{
  "n_layer": 14,
  "d_model": 512,
  "n_experts": 16,
  "experts_per_token": 1,
  "d_expert": 608,
  "d_shared_expert": 0,
  "activation": "tanh_gelu",
  "moe_layers": [2, 3, 4, 5, 6, 7, 8, 9, 10, 11, 12, 13],
  "router_score": "sigmoid",
  "normalize_top_k": false,
  "routed_scale": 1.0,
  "balance_loss": 0.000291,
  "balance_bias": true,
  "scale_expert_input": true,
  "init_std_router": 0.0271,
  "lr_router": 0.000676,
  "n_head": 8,
  "n_kv_head": 2,
  "head_dim": 64,
  "vocab_size": 16384,
  "norm": "rmsnorm",
  "norm_place": "pre",
  "norm_eps": 1e-05,
  "positions": "rope",
  "rope_base": 10000.0,
  "rope_fraction": 1.0,
  "qk_norm": false,
  "attn_scale": 0.125,
  "tie_embeddings": false,
  "parallel_block": false,
  "init": "normal",
  "init_std_qkv": 0.0149,
  "init_std_o": 0.00282,
  "init_std_up": 0.0149,
  "init_std_down": 0.00282,
  "optimizer": "adamw",
  "lr": 0.000672,
  "lr_mult_up": 0.917,
  "beta1": 0.9,
  "beta2": 0.99,
  "lr_head": 0.00658,
  "warmup_steps": 247,
  "schedule": "wsd",
  "decay_fraction": 0.825,
  "decay_shape": "linear",
  "final_lr_fraction": 0.0,
  "batch_tokens": [65536, 131072, 196608],
  "seq_len": 1024,
  "doc_mask": true,
  "train_tokens": 629100000,
  "steps": 5172,
  "dataset": "wikipedia_en"
}
Below are experts of layer 4 (counted from 0) of a mixture-of-experts language model. Rows are named router (the router's row for the expert) and show model dimensions 384-511. Each number is 200 + 20 x the weight over its row's rms, rounded and kept within 0 to 999.
Before each expert's rows: a language model's description of what the expert responds to. This comes from a sample of Wikipedia text that the model never trained on.

# expert 4
What it handles: Line breaks, semicolons and closing brackets in infobox-style lists, such as "Founded: 1980; 46 years ago", "(aged 68)", plus heading == marks.
router,208,205,172,168,196,217,157,223,186,191,220,173,173,211,197,192,165,216,218,214,212,201,206,200,177,183,177,169,205,215,165,202,151,172,193,202,187,199,223,183,201,202,182,222,209,206,199,211,196,209,208,184,220,185,218,175,203,165,202,185,200,199,202,240,214,189,178,180,192,209,192,167,199,201,179,204,234,165,195,233,231,182,190,217,188,160,201,201,184,181,177,180,172,228,203,204,222,167,172,196,225,207,191,203,194,204,204,195,205,184,217,193,208,205,185,196,208,192,207,153,195,198,206,180,193,162,163,189

# expert 2
What it handles: Pipe cells in election result tables with party and vote counts, plus the numeral one before a noun, as in "one daughter", "one-year".
router,202,185,195,157,197,228,170,211,198,190,168,200,167,188,190,188,194,200,212,181,183,194,209,191,141,172,197,184,187,199,169,225,185,212,170,205,210,182,219,205,189,211,175,221,204,237,243,228,196,184,214,184,212,169,206,191,169,183,199,181,200,202,166,231,205,180,196,218,195,205,205,188,202,166,218,181,209,187,186,243,232,203,203,201,187,182,199,234,200,171,170,210,172,225,225,235,224,196,203,188,200,223,178,207,215,193,209,223,214,210,199,182,200,204,204,204,221,195,248,186,202,192,191,168,222,184,197,189

# expert 7
What it handles: Line breaks in lists and tables plus mid-word pieces such as "ath" in aftermath and "0" in 1870s, often followed by "of".
router,164,198,152,178,203,203,178,209,201,172,184,205,164,199,200,191,183,223,216,202,189,202,220,180,186,187,206,182,188,195,138,207,193,206,198,185,196,175,217,236,204,211,190,183,186,222,210,211,168,190,222,208,229,196,244,195,187,173,189,189,199,198,185,248,198,219,199,174,200,186,159,224,190,182,207,203,214,210,184,197,213,186,206,219,236,193,222,211,193,192,177,208,179,223,203,213,203,189,178,180,209,247,218,220,216,193,187,201,174,216,211,199,210,214,214,197,206,172,220,190,216,203,182,185,198,194,167,208

# expert 8
What it handles: Commas and periods ending clauses or titles, and time words after a quantity, such as "next several years", "less than a year", "a week".
router,185,187,181,155,204,200,166,214,202,189,176,198,180,194,196,223,203,212,215,190,185,190,243,181,168,187,189,170,197,179,190,202,212,197,208,187,194,199,241,231,215,208,208,208,214,218,232,189,203,222,214,196,222,175,216,218,211,163,201,199,202,190,205,253,186,198,178,201,220,197,226,221,183,219,207,178,188,198,185,197,230,214,173,172,177,183,238,202,173,191,172,223,185,218,212,222,177,182,193,205,173,219,202,200,215,186,189,214,202,191,213,229,185,196,199,207,199,205,222,199,196,202,193,216,193,206,202,184

# expert 9
What it handles: Final subword pieces completing names and words, such as Camber-well, Horm-one, Lubl-in, Rothsch-ild, and short function words like a, an, on.
router,191,212,196,172,205,167,214,212,220,189,193,199,198,208,166,186,221,203,191,199,167,208,207,196,188,159,205,167,194,204,184,218,200,185,194,194,185,193,193,183,181,233,189,185,166,233,202,207,234,191,212,178,243,182,217,216,189,218,204,166,201,194,208,218,178,154,204,203,166,198,185,220,197,185,204,169,180,188,211,201,192,205,232,221,196,191,226,192,174,187,166,209,157,221,197,201,203,208,150,209,227,212,205,201,200,236,189,209,219,194,205,181,213,163,168,176,209,195,220,199,196,214,205,197,190,178,191,216

# expert 10
What it handles: The "of" after number, variety or diagram; quantity words like several, more, numerous; and digits or pipes inside numeric tables.
router,193,201,173,163,205,209,185,202,211,202,173,180,183,196,182,192,182,214,192,196,175,202,240,149,173,160,181,203,187,235,177,207,185,179,191,179,212,188,235,204,203,217,157,228,193,230,195,213,218,166,215,174,215,182,187,215,197,173,203,182,210,173,206,234,218,168,188,182,178,188,204,196,172,189,200,205,209,189,181,232,177,182,221,222,194,171,214,202,175,208,149,192,189,231,216,229,208,216,204,208,196,244,177,217,215,167,192,219,225,207,196,206,175,198,185,185,209,209,257,175,204,207,174,202,197,196,189,169

# expert 14
What it handles: Tokens in first-person quotes and song titles, especially the t in "don't" and openers like I, My, You, We.
router,191,216,177,199,196,212,194,208,222,197,184,218,149,199,184,198,178,191,195,169,182,157,204,163,179,184,185,192,183,190,161,215,182,178,213,218,190,199,246,228,196,221,197,197,206,222,177,238,221,198,212,183,211,192,195,210,208,176,192,181,207,206,181,245,205,206,191,192,178,202,174,210,213,158,218,196,243,193,192,194,198,190,191,218,210,199,196,196,185,206,174,210,190,199,225,196,222,209,197,176,193,235,207,182,216,182,189,173,214,196,190,171,176,195,212,202,213,206,253,194,199,180,181,157,204,175,222,199

# expert 12
What it handles: Nouns following his, her, its or their, especially family, role and work terms such as tenure, successor, brother, album, career.
router,200,195,170,167,207,225,204,211,191,196,171,209,164,210,182,182,196,215,218,188,177,199,217,180,174,183,196,178,199,188,189,214,200,192,192,194,231,202,195,211,192,204,200,189,235,188,212,180,227,204,231,214,215,170,212,185,196,195,218,204,205,179,204,230,206,190,181,200,163,195,208,195,214,202,197,200,182,165,190,203,206,215,182,207,243,199,194,196,183,188,183,191,189,231,227,197,203,164,204,178,178,250,211,202,194,186,212,247,205,207,179,208,198,199,181,198,223,179,205,200,209,200,187,197,201,184,218,219

# expert 1
What it handles: Verbs and function words continuing a clause after "This", "which" or "It", especially causal ones such as leads, led, resulted, has.
router,199,192,181,167,234,212,179,201,215,203,200,204,196,206,191,215,191,237,190,207,177,180,221,184,180,176,211,171,219,198,167,213,205,193,179,180,201,171,207,191,206,213,174,217,209,212,178,212,224,177,221,186,209,172,172,181,185,182,207,228,235,205,159,234,197,190,187,190,221,186,210,240,195,173,227,179,223,203,202,222,248,188,214,204,197,147,194,214,176,206,181,200,198,225,209,212,223,166,172,158,218,248,183,205,183,234,225,205,186,199,205,192,206,206,172,193,208,208,220,166,200,174,201,213,171,181,194,195

# expert 0
What it handles: Past participles and verb stems after was, were, been, is in biographies and histories, such as wanted, tried, forced, announced, restored.
router,182,205,165,205,190,205,195,229,197,189,209,192,163,204,194,176,151,215,202,200,192,203,197,202,181,187,192,201,182,214,190,204,198,201,196,218,198,185,220,221,190,205,197,192,194,237,231,176,182,178,183,213,209,198,251,189,178,183,215,183,221,209,194,230,176,186,202,197,153,205,198,197,166,167,226,210,189,141,180,212,216,189,216,224,213,184,211,183,206,220,183,186,178,196,207,227,231,205,201,210,202,221,218,183,186,168,196,220,201,214,214,181,193,230,186,195,183,175,236,200,187,198,162,205,221,181,207,187

# expert 5
What it handles: Labels and connectives in list-style infoboxes, strongest on "Binomial" in taxon boxes, also school sports lists and weight fields.
router,176,172,177,179,227,211,187,193,214,187,195,172,173,182,172,191,172,217,214,181,216,255,225,202,142,148,206,195,210,202,164,217,190,183,177,193,185,208,232,185,198,206,173,195,173,213,213,201,177,180,217,179,214,167,203,203,207,192,225,175,188,208,207,253,175,159,187,202,182,219,161,193,188,197,196,197,214,161,162,228,209,180,220,215,211,165,206,196,214,193,157,183,194,226,227,228,211,187,171,183,218,235,209,210,196,203,187,223,191,218,184,167,210,207,178,201,213,193,249,191,197,174,178,174,218,174,178,178

# expert 15
What it handles: Periods and closing punctuation ending a sentence, like ". ", "). ", ".\"", plus paragraph breaks before headings.
router,205,218,169,182,201,208,194,188,185,195,224,191,166,204,198,195,161,226,228,197,186,189,219,211,210,204,184,167,173,198,185,198,217,192,183,192,205,192,226,239,216,240,201,201,196,214,217,224,209,203,201,203,226,166,188,215,198,170,218,196,199,203,210,238,210,186,175,197,197,191,187,200,162,198,227,194,215,186,164,230,193,233,211,209,209,190,177,223,174,157,163,196,183,232,238,214,201,175,215,177,166,213,174,170,219,228,218,223,201,215,199,205,196,186,184,193,184,190,230,174,215,189,186,219,180,187,202,213

# expert 13
What it handles: Words about populations and social groups, such as Americans, living, migrant, who become, their, and demonyms in society and politics text.
router,193,164,179,167,214,198,187,214,187,198,190,188,168,198,163,192,185,196,215,176,187,208,227,190,161,196,214,171,201,224,180,217,201,201,191,198,200,192,224,206,184,223,177,208,207,217,215,231,202,186,217,165,195,195,208,216,224,177,218,177,227,208,178,220,212,173,190,189,214,201,181,185,212,177,222,199,248,187,164,225,197,191,212,220,197,166,226,196,196,192,161,213,146,229,189,220,218,190,188,188,193,203,203,192,200,188,190,189,198,205,167,184,169,207,186,206,222,186,206,174,183,187,173,188,190,190,184,204

# expert 3
What it handles: Tokens in footballer biographies and club-career tables: signing, played, club, League, and the pipes, dashes and slashes in apps/goals rows.
router,216,201,187,198,190,204,186,192,195,190,183,195,176,189,199,182,186,197,225,206,186,204,214,219,191,191,205,184,172,214,198,212,205,208,193,192,192,186,223,212,179,216,207,196,199,212,206,174,204,217,201,210,220,183,184,221,183,188,215,160,209,258,155,232,195,180,211,186,137,189,203,198,192,200,206,182,211,195,178,218,213,165,213,208,200,179,211,192,190,201,180,237,186,215,210,201,209,177,169,207,208,258,219,203,187,204,205,190,209,198,202,198,179,206,185,211,204,178,196,216,193,155,230,173,223,164,224,188

# expert 11
What it handles: Pipe separators and numbers inside wiki tables, vote and stats rows, coordinate markers, and some plain "the" or "from".
router,211,192,180,171,222,216,181,208,204,198,205,196,192,202,173,201,188,240,217,180,184,196,204,209,157,184,173,179,191,189,193,211,205,204,210,200,192,196,225,207,198,229,168,208,197,228,207,232,202,203,177,191,201,190,185,198,205,178,214,173,211,223,195,265,195,181,160,158,194,222,152,208,192,186,211,182,239,196,178,214,211,173,210,210,202,181,197,206,202,185,171,226,171,229,212,221,209,163,192,180,187,216,194,205,223,206,232,188,208,215,203,172,219,215,186,212,183,204,233,184,193,168,197,176,196,195,200,197

# expert 6
What it handles: Country, city and month names after in, of or from, such as States, York, India, July, plus phrases like "in order to".
router,154,165,178,157,209,227,185,227,218,180,205,199,204,207,206,198,183,177,217,179,216,185,193,185,180,184,181,176,199,229,198,213,196,215,191,185,178,204,230,191,187,193,202,213,205,206,215,202,204,202,197,193,215,201,171,220,211,166,219,230,193,218,186,208,208,203,221,190,184,233,222,170,205,194,190,201,199,196,194,202,201,212,198,238,190,209,188,178,184,194,148,231,190,209,206,214,209,192,203,163,200,220,191,198,205,208,169,212,173,186,177,188,218,226,183,200,164,181,198,169,198,228,166,231,195,141,198,195